config.yaml
balance_loss: 0.00429
router_bias: true
norm: "layernorm"
tie_embeddings: false
seq_len: 1024
steps: 5336
Below are experts of layer 7 (counted from 0) of a mixture-of-experts language model. Rows are named router (the router's row for the expert), up (a neuron's input weights, with its number) and show model dimensions 0-127. Each number is 500 + 40 x the weight over its row's rms, rounded and kept within 0 to 999. Numbers have three digits each.
Before each expert's rows: "gets" lists some tokens that make up at least twice as much of what it gets as of all text; "mostly gets" lists some tokens that are sent to it at least half of the time. This comes from a sample of Wikipedia text that the model never trained on. Tokens count by the router's weight.

# expert 51
gets: "0", "2", "1", "3", "4", "6"
mostly gets: "009", "013", "014", "024", "004", "011"
router:519530456564494512489556500523485529546472543484502477568547521559500474486451476465492504517507526475488470492535411464543532494512535491510522503495471473570518538530500477543464484459545466488491513448519483497551614620527559515422402495486515540477472518479501432468451438521485508505507506449577493509436535495523470529488521468465547461450468523461567481571452409502496396437487
up6:517505441472531525477505502450465469519501561452449507489547477587409483520502502500453542599511447473519421496462554449500538475476537495594525463484502525531482506504510536502393511457577539540521525555510526497445499558487498451559522470462599498484431527478511468533426449467513542475490521570514456549573526529481450473498508471515459497550505491499489546476513475470502432412510
up7:522547507498503487516535556520548421453532486581510488519501443469518486460469491499522502566489578473511544454483476464486510538474513557508439474474518522484536460397534470551472450571476543503442562485448537539390513576586539451488537469489530415522437470498480517499533542479552515458509544484575440492477498526476520477536472564513516467420553494454445550498522505451486536469513
up8:549532538514527508514475505465507471581467460501538553458535501478561449483449525488531480485472508524466520501510510493481534478450485447491503535533553572472559456462630496528437502440473451606468485517518528509528494547512446451544455497515538441506438539516483490536522519468511519540555599593440511476550478534407525602501452478513524533508425501467524477509472467517452490510494
up9:505483427509547458497488499448524487545544479460505522460528562499399444604488530518477516428404543492425483546557495451456472527505548551515548495443471461501531586487446514499467533484542504529471520458560498515543500492512496510484498564500450533473510534518540507510433518435489531465497509417450488519507509553526464497536489527508434471510400441423497528508500520448486480456591
up10:464519473428471502570520489476449500542423585542414461504477521536539431494519438456551541542472561525525481522488426463565474468569512551519464487510494524479420478434513477482505535544553435502515529459477500479450475504392443574451509539569476469487507485523449529450501471531505550506507456514544476426524431460518480443446511465504489456511461467483475549467520503546512527535490
up11:526527490466484493527479532502535557431478537527496429475480541553496528552505537514496513516505490511506442467485558449503480602476460534497451499462552487502417441542453475517517534507505476452517515477489486434484413411446513454505511507507436499495575489444516513562545586540499476549572512564584513520468482473488496471460443412507460513558571419538535488489512510492557460561463
up12:513527534493510509477488468507463462482539499476483528493453440541523510503467435496557500528464467522482493494476636443443509565550415532583483484577565442488449486497532467529548460508529446477516495551458535484516467439566482471476538473448488455451518529420499448425550529468510424483528555567504565531519466496532532500510530533467480446481495508568501511498501489387480522453489
up13:472516546542465500479606472542492515434521519515555494475524499483469480498502408549523506515475437487418481512544494520459578477452440511485511499532592512519509510519503510492511478477517520515510487466468445447528455565569501385442561488521443548449586495578511443566500505482483512491524517474557511468462533559504411445474538508457490496462486458435504509547451460542542520460542
up14:452540492556478433534494490457444466482542471440493573477486568515430486504561514519414524441465508507523549477480502571475523516468526516515490460504512539576444488564496458489499554485503525522507478498458502548508508568541428563474435543487466502478551464478488440456524458539481457552524499485482581471487549469432532547532485402582578481458459559444481449524549511509471525481527
up15:536491486449488527505498494500538503479483524529563459498491514416501526468468542501499456479499472475541459498521483474556474427537488575526464446520429516465478500518551442506528512568470495428497493489533486503459572518490466503515478558573511441508431602554529526577484565457412536457454434490489439472468455562523518509439511442541556529455493510505477447457529426609487506498499
up16:493466460466524480455584485516448558469512461482452526524554461481504542555509413477477547418497504579437560499480543500488518451496512490453519530559436523485509459496498483462450422437482542574429556470541520473575485473508431483463471514493570514437539517478465530475484519566517551476488519448447612494497524493468488510560546536503525560523479504521536543496520495495559426528471
up17:531554448536462459472535535510473561503503464457511539513562505447490450490466538566523470454462498442499508475485524456457533525503558469543524480532482530513474525459492503503446438472486428505527499525488523452486458453536563533492479475544516453547493534535514480546533493470555460456474551511555441517447479497467439451585569495560568434474542552564551561429498539537377476455471
up18:504448488516484516421468486450544554493538478544435485506480457556510492519494457522483513443521542527487454513467568529544454595464478532533444504527484428567532480463520469483454495487560489491557590467511464543477467553488529459488496528482483456547557493530493544547462468381510464579513455491479508513391526543523444422494504467526506520533452531476491504552408471449508513495451
up19:547459538473492534504520479431519543509478429496554537518483482521507500601466454506475486538437487456478600477471491451514488499503546487545435428521517524485504480556484486498504495558487509599473491450523474573493468438461517429524533427554524441493512524541483505525462470529512522444468551416467505467439510558437470541518562479462509514572440523446507530512534440419506536437478
up20:504487451595464543557473547494473509519487514518465555533550556551469551481443419439531585517488540420476510482507476516418487527532508512534446459519502551507485586559424553511529417497529527550447504542513496459497501536480508508542491520537463505492494451591493468508496510472456524502523475458490618503533566428492496513490486430468511524530465515528430490478490488508452435442526
up21:551559574503536526528531478461499450474530497435495506530456491521502535573490487524490512494539494540505583458494512426467566465460578568512552525546500480514502478556444504556527527512541480474528512470447515491558478473533572404475505492500504481515585553580546523443509526439469488497564540536529494544497459467481458478469428474518469567492547415539507478473546517496476454565410
up22:531534492522529514517607504536515476498517466519542443462409548454497459520455458567467440487524483480413565539493503483502489454579532479566504503494463512427481495385522541512593500506509459567515448548469458452509430542537497519468481496537564505497505536439551514551522488524513537462506500459536573511526466513485494504555550498550486539531393481454521492468492447500473468461529
up23:510607494533533550492518516479514441478582535510484475498484462532457444490466413555488533471430530504484496504498511508447503515426578518506541525477487456475466481497538450463479543518529500483469539490555526537549486494527547511461448524490542535562501499519476475508567486475541545439453599516503515546425440551522492437532496524496504553513493545459503448617463438484442549416544
up24:528437512479512522477435482477552502530506473460479507500479526495490539498518428454473521502484457510549541407433514513506498402543447518475513500516466530590520448511510476502532494545411501511485463508517566504526544470551516426443491484518526421568498442504569566501481521412465478428534558466507482491471588418472498480433493481481514526545603468448512493525529478531529472554514
up25:512521590540436514526507503565485466473529493500487561523518436513554435484482487495430508533523518463498474426465548501488539498466526478483454551449526512476521478520466481497422436576478522426501504488494491490455536465481527469545486533495523516408544514469562533544472467520473524418484493542489401446561518546467448472485498541516537549422457436467524551406542460587474481528501
up26:551516482413504482470567494494502535519568491512582520576532497468503515572461473515540438525475575517540430471482380466455503504491522473498504475566465512456471456463500513503523426436464524498518441518494523531495479551521506466528480586456551466572477544497532506515494486480521469544441475507603453522465488501436463467457564547528441493490539473543457573424471480496510534486483
up27:523466412554438512433444532537477541443499524478437492524485575424535497592508498519550510486560577469516513443528487460495528533489478512483472500414474542513487426481553512562482529430510495518471469560484459432461495599548511498472531561582504467538534470466506461522472497502538483556525422513518486535471533545492484501569544474559525476531495526485564542553532503561491476501531
up28:540473575558445537545509542489459494531475476415476510461475446515519455503495455518528423481484553478492501455505545513436546450454570417473458572503548540480482526493546452488455452581438512543503449513546475488488471526477496533512523549483548464444516429444539530611444475499502548473490507527523528429481544496506512544563422462490532472524512482495500473466438418489523517512549
up29:543509499473487445538437468491577455428487480488564529564498452511490518509577480496491549474499484551505505463514435474489357506462467510496499450552502562516465516416494500533540543512417423417497509504427439497578457488499538508506454530526454498443499434508472480545486514450540455553542479563444501481526454553506536503553526570550490543523540514500533509519536485515535528491495
up30:566552474485523442505470476540480489492502541508528447470495480468591488516411512481430488499473437500515517477502488507441490518418541450504507590481502527527525521466497558483502473468461510468448457507521533533465522481455451456469556519481533523579429506490500511468505492510456491466413405526607461543653520497538470453483542461486538516492475529535475571496473454502537491471472
up31:507412405481467555523548497505461462532530518451489475509473477449504451510552492492557431476539517441520519500495458526476511434516499487458477582489535529591552577478570473516520517425559493496459528489519530491525473545503524548508441508451531461428454484540486578479487442485508465544469550560523513468546503504475486452586467418517533514480498518457454481514481470492445521383512
up32:486483529519458470586435545458594471546456564463482454472491547555500544523510501528470489455539493541518500491465506421512503515481527436558471518547447523559551505522504544554534509471439523501453475445530482461501483457508464491478347520518552560467462456471491462484541448450517471493523441500479507457451489526499557487548511560491548514500475488448509531499463499502433603464566
up33:554544506566506502544515548463453510540523551451515519543568524527466437436492535566520517481410423512456512463539506527477483462449531501571553501469558559465542485431448490510524571476472601421502526523500488562501448514475451468506542533539495521492468521531532511512494510467558517565537521554488514537512544513509476520455537527503568427457456494559497541486514461425438448554473
up34:601520492439561475465466502548499472505548571471498514523401460520476450499465488519539423530539484512451481551506479495459512488488471574558487411522500539506528495540496474543447479526527553443550456519502508483522569491440491536494561526527527542550459554493504511481528452536567512532584530447466554465415458476489460510430553503505438511502420479471504537528478514416450522531496
up35:518525464494449572509508517428531543482469553461527472477478450522523528552471504476481552480485511532491504512486496493508602448492514499447530567487462494543428491524517497577420477512481499517491472471477544536538596446511601464517545517503511496488498565579476473501474429490486570576531518531527476497403427527521510515476516523449508564520409578470471488557561555524506493519456
up36:487502524556496624478512490575591525503515512538498471544535479469489528448535482462494451483505462546519502454490474465535507476473447485509538500430535569404470440496487483502407567553494465495508440490407533459501544547535585488475553488474554475537473483560519478553388491484525527468478506424536460523476491545527501534474440463512500536480448477542492518524475527449444486491523
up37:445444396519465498422549497517490475553466478507467537494455504488547523550468519488503508461481560532521471537500513515547523469533526484579524478530464442439529591491437536505560469408482577495488541527525566491492465507520563493519500504501485472512508498511494403436541491493508439462492505562515486589532445446419529450494495526541502463436513523468432544535576557489504489545466
up38:466455523564464511465437506527505478562506574469464530524497506465492482396428493483548489440485501415577520521531579561469512466443519502483486478485496560486534433489564480540523514483551550463504486511516515508525497533606511510555445509474543529545464542549583535521494583519528563476470525484535504490509427518503446526523514500511518465518526491489526427477372483472517476557517
up39:455451479489519461566539455514483541472503478506488553581556542520426488580447566478458519521522468472496481485480427567443568517498480533423500514463459468472481438487563484520533447551505526477557464499474501464489492481483551448505477590504451502518512518463444450475578552503489498477477559433510500565496553495471546420475519530518435502481527523434466574563437513506515570489503

# expert 60
gets: " and", ",", ", and", " was", " to", "'s"
mostly gets: " and", ", and", " and the", " was", " were", "s and"
router:482472505460513383514457517486514464483519541510476440417488531523527568532513448529529544514526545549545486531500424477408452482541472487499510486550542508507502532454525524502542490488495531506488528578469540455440526491439540485555452458513421486527552435448513544489583440534496539463473567590557513499512457512433502484537453505466458525494570569526524552470463491552516451523481
up0:459506537506509593531541471503548527516485470521520601544498552525485513497527489548590516403451503514503424494528465530525482488466487511509526461503504521497473472500468518439442496477516508532420451416478479552547512491486464462341517498400493506473548529500487499496450467487563522471462536424548520520452569529513514532533482497540498506511461454441469531536510434445493499455470
up1:452471509444497581436528426487484533474566488508489458513503506456472475456568483414510498520575452518524513546442525507439478491481535524581510506482512490440463444482435519472443568508497415455519537445556440475460528468497585521485427486421570490474496490489473451468525526577534495563533483504539516491510559533457498481490542505436522525467547499510495572506469557532495571529512
up2:539497462502570506445466474462527458453506500471547504508494475468434475492571556504472535477469489456558479524530454537531422504494525517507531507506525524478456412474468492484483593505555519553509491514488595462592533519592518440448490540525521513486445507465502527466475511445501496412429489452471495462549547540541489522407467437454508469469499524555522479528519428480527540425562
up3:462484512470512532538463440544572494473541488505463535456503464523402488463533484556470554472598535467471551525469498535519416514568491514482464547521555482467466513546451542472544462511459458556532493499464498490497478534469519407494576472521498518492510507568475545462419432527536518510452498507524490461513533477485555459554535539487552515521474573459479488579453568493590583505507
up4:496573524449496553494548539571554487453494492482491503444435530456562532475467474504519446495493545535488469484535519518522466500433453461470429536528551592543485516481489514481468549612458499505471460483547518560528594495492434532412495503463554464503413567483447480541565554462526525564501525532495522442518513529484430479498496478515474468506507525510523514442414534506460497533545
up5:519486550567451504510552490455569507431466436508444499427478540524512446580518455509490476513435513491532465473540499545613457552511473509513506475447532447499442506524395513495440567573550504609501512497489518481548472540527516465514464454461518526465504464519540481487511510528524497501530542544473532539541580472542453547533483533481517425473490497448429424457457500530485514491488
up6:519535549554496513513442402449541463521514469516496559421509483492531439518500554442622590487555572459479505484470487488483498473467527525463473550484500516493493400477424494432493476566486503467528540517581502431487467471491555507496494463515525463453496475489484474527485486563494441486535530525509481422484470473488506498470509412551586511464468535470555511529439518543525534553503
up7:596524502550510510408529527470464553472486471473549538520487445430526485412508550438489439471514503479510575480432561507487425481505452461528426498473481523486554560471454512506452501440537463507471546524541572511484514441483488489528503559474506428469469526443481491489512497523486458557504456475499544468605506538572498492418541458478523452503522497554526450507503450476490574466473
up8:541435558513537460538439502410496507521485500425482516485559492502526444477486514485502496483469530446488464489503513425558525487498467456344497476528493455569492463474510543520477509590514507444495591454523521482531490537440427439560498477530525485498518451496532504466532486509440436568555496595447553468512467497476534492456491514553539490536499447466478494504477513467547477480434
up9:460479539493558475445534455530539463580523451492498442521506533478471482492494518481498489463465531537474481562457535471501537504450539393522519520505465396479544538456468534508518475496541491570514417459464439562464559503554582491488414537421478434497480546522537522493504527535508508425465501472523502496474556576521457486576469523476495469496506507446485442509453518543418543457537
up10:505524390569418468474499493498422495536537540449518541489565546515392504499514467513556560528505523504458473541515499489492510507521552453507445541430455419555433493456484469437553491480506427447457536503447568566453515490546531488470525579578477471536518498485505482468521500503465571541506437538509472529493454543479527479514516510428530499482459468416486512514501511514543480470519
up11:527482467489440461508530516531491508537502502473570396561517534550450506503489440574486431565513607503453552498497480492527541521545537540519501449392540501497453526457486400464550465482561505513445444534514545503509524494539553470520456502478455464424528495519557518487501541498447547456481539476440491510485564512527560472440469532562516535551479468449475535525472455536496479483546
up12:552449504535500481583470499538510559471537441479442490473515479490507469597495506537498443460495418495559492445520475498539535516488462490444425478481527486552513430484475490516494550539522545526484478510383489462471413517458473480576567438519493498471530459490507486513492494489456494487499546517434540568529462473501575508531450501527537527455473550436555379489476484527493568461495
up13:454489542486507500512462525541485457447470458542544568514592573456504529505465555575471430497549526492513446436425457521465495524408436531528507533471500511527544528473484492521569507462535586518528446537462406542432479499511484491480548516478541437524475488492523516488589493468530471544487491484516516531530562485466546444437485441467441511575498471498521580496509532452475520459499
up14:474494452479444445559478480454470437480514558556486503449576505520463493433501474537480470476477580502535491549530419537498490565488475537484517487520504515500480456498506435553500510486521575505508517538432450533461563499466450559508482450571517432481487519511476535471484505459512491476540483521468572442510429570445523478541551574441435456559554476469511570573550531473486481523566
up15:497504428497476569546490471583508463520470455509552464501497547506488472507548513476599500503487450569581490488495501515521533477511524468523530484438523470525555468484402544485457610434492517445498525514530507465510468464489477493405493531535516532473391433482489528489545465539513530484497530455484419548448552492541497458463519493538511526510483483484566439425548476515431533502437
up16:529461477395451540499470524495444462522452515521480405461502459486544492496459484495367582525596493560549516588524510557531488482461498462428543448516535469407521494452480504476485536511496510522481500544489526458499539455472518485554509499562501458530469558524467511524496481476469533482446511508525557472489466525489420451548489503432508459482545521517506451559497472547533550565519
up17:522503560501493480500496476593484517479552493442494542503497444487500488517570525461564521469491445450521447518487516468531421588491483514480533530542530534486500455522375434439591483439449519498543434488511514513512498416511500520493508511441498521463518502521458451515489484416496451486484439438425444555463562513497490469466530444505523489521500531477459430516579551511478492457431
up18:565491478442597528542481496472522545519510514492571496524510563484494515526473500467471520504473534433576420529495494540501393506480466498490529521549494611493476486472498503514463521570470508454484505445570506523536504525457583514520523401530477464491534524544496476518507562541474513535498452471511469497453415538419524459508441400491506525460558552497479445494455564509456506466511
up19:427502503454487524614488533549514470417548465480536487475560567526487510480460530468477426525473526482541578474492458521527503469504492472415489505506577529506498456522482510508571460472580530465459512481435443548451502508444472488562473413475502436503503482550511547592491465539478523529481515536502478464555594495454532452448512425534522513553524517526524434494496466469492472469500
up20:509460438545523517535527474470439453467511509498469506438431463469538445486521453536545544454433424468437477449494497467538491475563522511586507484472511547552510473508516455547413479407569533601505522536467526488525518493557548544459457419449476505458461476500487494512536488413478465527503532460476436487512550549469500552517512442457543554520550489507523514529501455579486511480518
up21:497477518529452443476545545503467616535487573457540557503498408480460463490479501487533464395554448446510546422508548509460515537545477479440490482463513506459507517462487527446501442461533548452477526492502469457513514523513508495499574458517472519509525513502560541500474456511449465583545450545450386489462571508441532506518547508457495501459495482516553470531576555462507508465499
up22:507433520462481510514493433495479433485502500456538513547431505518487469448508543483483460512524421456543506502534564562516400486464548503566457491463503539447474435496465487394512549458442509466425563544530498472477467579556484498442521490460496502471484485547531475452417537507483554518567551478500496476469473467428451543490426536555546516523517504506418465462526491513483540541503
up23:520484518455507517531542503530476474539555493472544560483528501536443476527467469567564548501491437445433498565476501474463469545506474515503468502537531475478487448580504472491548511513540492450533473507516502534500510408468475559464573525440558496399452447485492546550563502565439480505460447529447595486537562467529553488518503499537518496534535461430568484511486471441555560552465
up24:487486487485474520507450501550558540426479570443505473478519453523481481477426428578455512567483590484560485549513477499553510500518497498540449536519495536466452540472435503480519471497548523501517480552538526511441496478517510472450532503513453556503536550526433446463529544491585503454448459550507429453479495517487587408501493550456493389504488483523461539561522473429476478467514
up25:420441497529460516529471489475492565521528555475502587492565533500509460481498516493538511479478524519505509495551501503501491549540428475476462453438441424491500531433400537516549520502555498454502508469468409478530541515501406523507477516468495457475513454493578461540550505512424454457573512465491482503549511520487603530577557507464433500549430475528512495562509484500441510545523
up26:539541469503483534490483482582546480603511553423503537565543565477484560461397501454513498515563499451503436548479539497464518515534459494534494479437492514497502495530514565492460511512531568480535469494552491503444458519444504597516431482434511507500456525504536469505466451564454516518498525445511491527417527494513475604474502469495404483526410515545519532543493448508515488492519
up27:496526530475453503468579433479527560516438460489465538508532480472473509549586498463512588534553467509505389529535524492567455443535507491514457487518561534536476507446595471469524456458537464450561525496564588488545521486537521467463505497529521516536490457474484461510493501500481552567430490447454534487507479411537511443535478497512486512491464471506514536453568541514558587495466
up28:510500495566548425481503500556441440484477470547428560448575488526526522573562503529534474492439528489461483473563426525482515515526519502517530572472519534567565507490481518570489542521452443522502506488511505577449463422495453488493465502476513479501499516512564438552460521431534479461540523529483545509533505555496463525505596490493437535537516486460510530510447439538436407475544
up29:451423478552542566529536481539514502500468456494539566549484541486529498522469534462582484474450514511488478528534492494571460550463535471525446503520481462417411521467428451507472527551418449458533549433473428498502523428460536501505486409509532482473519473468557513563485524494465466569532469471522480473534482530446552483434446468526530530461422491491481538494478546528523564542473
up30:606451535544560460479525534442514530484517499466485509582426489461494444476538507490493579468483508384522470530511428496487427505478556506535453441474449425502462474557485507491481484423515492528563536511553502496559560440456535515518537542476462493560506444589502485494462515549496487498508503502449493535486490467517492468571484531433481499501488476448429488495512483604511547489522
up31:495440440560454519499495516463456526547508615540534468495533434492497428452514484511482557485416558471469449519489454540549468466525572501521445515514574485449499510515512529485471516453582545554532566558541595526501506432526500484547514511539431532568495439592436533458501521492482524499514482503507508497475485466490523449435453494504510468475509471534495500530495511506517554571423
up32:577524520505537510529465568500469502456496513451512498517524513509455567525426465466586506514573517572483490509480516454541414455495526505536466477449496515554491528544461541569475446495516448493521475498511452522572505497428462481557513490519479514550515571468522525594495507502517534545546475460517540536517455517513426519526493464575513602535437503408528439495571493476546451473545
up33:516476473506487465464516495512502524504513500466511477519504490502457526517453493566452459598533438458559441467474439465480404493545524505502470477526407466568516525482470449470501589506527510476562508470461497410494431489472479535500465575464491545515562464500493484490503557466560458464450483534461497486494608414539431517448418529478519560501449501503503556515504478537519559533454

# expert 50
gets: "3", "6", "4", "2", "5", "0"
mostly gets: "38", "34", "39", "35", "29", "30"
router:494542478542458524447521523533488503510459506525519540504521454541500525508525526483458498557491536479466505475553516470543528507444527495484546527496444479576552531530578490587516429486454504469488443499581489540539622551521483480497459583479580509494545484477418474466485525548483464528487516439527502448469543433537483493448464463544463478478459457506536477582495405463463471415466
up6:537523427496455524613373484474416518415471459493515478458468493415479518538450473518505514484473489510468553467530574408495528441470494446463532515451441436507464522519549515466515501501544523528484528508511509465518509487483451514553555525473455575550492527490524486500533494511510561413472468531533447508555510492478541527512506535483531523463422469479517473483459441574526488498568
up7:540490423455430505482551478495516486476507594474462535550523523474513485529461515557494505500509532433473566447538472536552458511518482507583357505509495565514516483467471506565462473576518507590505414478472548452501541588460512483458532463545503493506442460496492510501441523530468477511528510462516502463505425475493463411472553494487454499503461488445532454518543509478469483454559
up8:533569464483520479442530475441559576525557512429455537571511561492444462552573472477482519539465464451525489538480567525542474448455522480475465454492465478440541487578558509432464415523526571498521502503467499527507491557534543458540488556439488428465468513584503443479506554486523477492465582483533556488457505515479535486439445449537487512481522509503492553537551464481510487525536
up9:483489447499442521451528502444550520463493484556482480511477489483552519442501505538419531474512443526544449460553468536480504545514475563494440518457424491468508520525487490464467455518501563507497546445528548560559484486532532552540470500480472548512514496538438457434563572461518468451406607528445496533531497466477515495495415535480505422477470583559524489506485568503579503471497
up10:421546486522504466515488566478536474449470499429480450508501512474431490540468407521481470449496502461494475482461425447502492464506613445420495477456478501573513494479485534516478531485524503514593580480485537535451521488558507518530545539513559446514559501485466521545496520508496483472452553511484415465512477526478477501451477500537494420510582511473579404453506516509514487417524
up11:510506534492483487548540600567475502530510584499472462519485483468444489528451488541413484537504498404552526494539457548455576503561526483499496512430505451542532504531462418573502465412515511447513374479575504450463504502537572486486504556505462453553439520516544467460522530495498464484518559481518431464505522526465513508460566492521463472520511517497524511484509475548467554530478
up12:446447534506465543563510550580480485506537495462457437504453467507506485497435457468570504526483502519487437529535478559499478403515427454497525512560499491418479448489477518498539506506489554476530527536399491538516560548486505468483461537519456498541507403480489421465573505510498436521526540569505474522524483492493535513482558467530441501539559565553524521506585525577496473532546
up13:499552487512538460564425566478542444512490518482480497523514501569526524510420548534486494471476493493495473433569539484516509496464471537507493524486483485491529478478492500537511561444487473512504471504462592472529478527432489447529546440465531534440550532445559529481467500409454513511455505441499554539535428589504459471562502529581447514521432489539452469410532504555539420542495
up14:435453470463432407423509454541518528545520525484591463462532561512427500459456497464509498482488474563460527437459482487467522502468454454482466453453559479514576528474490526487478458529527527455544490544475442538472498508455467496458484483483514485496493508521442508483474537535451523485407470483419542492506577465505520490567467523557443507589509501547515472493428491493590436523542
up15:526472509548500527639529501473536489498546564540516487520503540502482534508462509525568472538495470463568439478504560548494463556498513453489470500465551580441472525557510565404478525459497493531421450553469501546511430488489592485484464515473518534494510549461547495546449498494519522431457557470480518493467438431469468539460480457406475472534459488474483518497532531527481487493577
up16:511472473464479502414469512507467493460446458535481527516504500467535441434534471512454454542425576577508543420509505548502534539473515588537581478480492478507517488566559549513429485471514472545519468501555463517517465488576573498454505571533452457481527560568516485394500497473501516575520497531468489524472543454526451457513496497470556521578559494500481514462564494527512521534460
up17:508549507455514462474553501443435485419551481482490501470558461491521511525531452502540478552453435543574470506445493568475401465522471460562497499463540415477497577484488425507563526529512529446514527511563488468514463526455442513468545517487560462502512440539496516543549560544539479450433477463451494509542481538536542501496517401518487431417523476449474475490537534480508490474521
up18:466578485483483493482530424460550478500502510552494587448469480550494527485457505430425490570487491428447539519463495468517515543427488490522391511610494527529465507449469509497465522514513579553527561521521501529530496539572511498546518495461517458513480478441459464517514450563470494493490501577542488495479496531452534585477410528500447532507450519486465529575544520491494477565488
up19:536503515532505464532427536451532494423491628534500528475469465533521550448475509477444533446470466421552483474508535508497528510497509543536553496471451508569508459594459539535555520483520515520560484457514515444583491418416489531470553497506474520494483464529498543480510537434490452551518520486501537471507551518515561434510533498500519458490438482504490527480504528612529481499601
up20:560430485445512528502555511613533509486545518469529493587521523432450529466520485507503467476473451475490508458509515522501461512504487490503538484464479488407482493436554532521533457463462587445578504414489460477545538499499535498491463497493489561564460488413592558497464444463571494519519453522463484491495509527478515501543528498490461465539514548511509564434519488618464539472502
up21:513551537557559513473477503485464584508516555469422561448468501538468568516494488425561532558498473526474522479494542516458512495550519554556481496457460418522509484532491510486507466445525471544468518535521541472522508463481462417496522561498494530503446496524462467534582541474506463417489463514530443544538598525521451446583428482444542513491455524518554452506488524463574471478551
up22:483563532474454527475519494517509525407460452446555434508562494484486524502495506555516508465424445554456507571479474550475507400520507496452522501530505516542519455530485593535486468543522519464459538463447454586561471443486435566507507515528507527420534548564481519507494485468470455557538440539460497519505446478510483506465448533451533503467495529554519551561468495566448552460540
up23:488464547509523555562492504451540549563516455496471581456508510546506467497493475572482527478458453473473556436602471517532437512428491430511492545499556526520527526506495526509529519527534505487512518546533382475505490492532520459462506464518531500430498528523513561464522549527453530549524481486503499485443477578499542468502522436476456583472505479533516441502478511465392597453436
up24:491548485545493453541509510448544517505459481475446458526461499512414499460515560516493553486535574400557474481466481485504522511511479525453504453458443530516491498522554584525497478519468527593468530486465598511474464519418494535551488554505523538478448487481519475503519444526487466426432543555507493491510510601607457426490480517467556523516475527454443481510556491526445493453500
up25:475470544478579527520469537510548511509449565502484512523518490526494480445459480492423476520514475543514584501434482531529433475513517578524438500558527530481551515519484524533528474492513514480448500467532419499492515499494472518543432508494512495498470464571522504480458616472464509605597434457452483428487548483451524430515539487559558477470558529615488494469528531520477511496493
up26:497509466453480454502533447473580516476505543517550488434495510488474437471519513474438432539538505556490481467576502506515488457536559433438473510466496501522463455503464507544493485569519466534480477532537491517466496497512560455573519524548529538454494492516518530561532467530505499560506506510591396465437509419477455467488533433472529488498604507482515403538548496494419485587497
up27:455449451490521436504438525503501475435519464478423500548501500462509586491501453541476513515519484443548547566478482483516501498535501529415488442456580531564496474485501445518563497555527493530466539486538505492487567540476498510494455488419539486443540510422488628527445557481442512472443514548543476430502515432548479549475556482507520548492518511456450436552501532514492473530473
up28:452482526559462489492531469512519486465531508483570427502589483500529521496536531459491443515556472423480523524541485590449494482497491529495515543437487568525540421449474522513483553523449541530450593475499524410498545532558511494562544535471478472500519466507450453516456499510460551454559519501453461477547469562419518497511483398483478471526543525521493557556508505528465543477418
up29:556562567490522512536511547503469574526564523505460482472511491482495527545587458512494454584477495552419528522437460419537500498508528508527499514495439509449543422537520482495527541509529476488544467550462559431542521546574541495478436510486482481435498489546560542513544457515534537488532486474504385504486497473413490510529491503492526496584505504451466459484495504566492559477410
up30:421496505515502549574469484489595544621487440493556499535504451495434521436480442479471496491505448500477465454437474530504472484551550518491542494504404456497517445540457506470456495500494559470580409508472541525527457525477501487544546509466436502501549496472471480550516486544459474475490549492504564521430589527480555523525479509503556479525505476469514441475510570501456436460467
up31:542462482451427536523529413480579526487497507440532512474556440455468558430523526434554450479476461433489500450510457508477516564466543560455429515492465523534436561524463519516460490528545518468505532512521448503496463494500450536441448576527503515558514516477496558483473529525515607510538487467476454529497515439509502431439504553523454483561488460532517521475560549465441464507550
up32:460566575480479511466535512594430533459557490490501482514479470455529525479505516505481523540472524519446524522521505411500567543475538469528539533503494421433500475525571617501508487444528500494469475514451523548510472521515581474572506547512525540505520510458521522563507447562461474421572467479566485466483560541488477465490533531458553482507461563512515500404467450521552459506465
up33:533463466489489532522495512494518496464494517567422535509498492472521601547524486495403468485452541492547457525550497579547576585544434450449471526476480437502552463401540531526479476522543487513448526500480447558505559511502522465513493437536504486502528508458458550540520541466483438533553524531525455503489423481537471500414483553513506505543476527456514467454492433419521438521515
up34:551537539463464568450490471506522457386535449485509516456513488486455511536481485472454478487543543440578520560432522460495486513527499524513492540515490478547527536602525513559534495479534446452495550504519512529465450507505508515488598544457459462515514490517486422509445557460550443550597498463468471473526492506558497530460552487466540501596459477514536591466451491463478538537475
up35:514422427518500564553479554575471553490512530486503541465461518552538484498535462474527494539532512575559471482513507498504529481540546527534552452531587552482596511565541420497488474556451460515525461488494466482556531456539489557459583489478536430454453574537479471459512522434457504473457501506466501500520479537488516509558493493571529540447427470467535574524552524492473500449517
up36:467487583399466483514525421527537526512556479502513548501491476420535544492491491531559511514491505514476483493498465572491546547502468520460461524451514537517432488416559502555514459545456524539506490457472388561543424503458508460453504474485538546488513456469553538534510507539521435525537518583488472515458476473466507505463546446498486525556447481509455581566554483455506577539477
up37:522485473488456530477495561513467522494524496391495472536510490533499465518497555538466466510439517517477439505501451495548496606507473579503514542487454473528552513515444480508467578432510509532575566500542465532458439537522491513495541566551474550562512476559481465531501519386468532491452483461483569505552550430521502528484510507461492502458454431489519473426455466466511489519604
up38:478573471455473538586513454408430513528457511477512525444494554514565485526604566452468522504465505491544540436473554520515547491467416455482538521490447486516512455562518442474523533472502499476536476477547451500482460544483483572480506525569509466492508483463511455509530536499499563487536509526548529445464452503415456549442512505475607493509573470435477519474512510490514490435458
up39:489439444563535471434537500542464522492541531474426463503517493496417440576498486478460543585499518473449531539490436552547476503401457535516510502486500452495516488440501516512546491441492474538427554475567547538550461499586417509437468455526468548554509471448486508499461459513514509542527502521462524460511534538464440481566537474480558537552471469468474559485482500580506480505523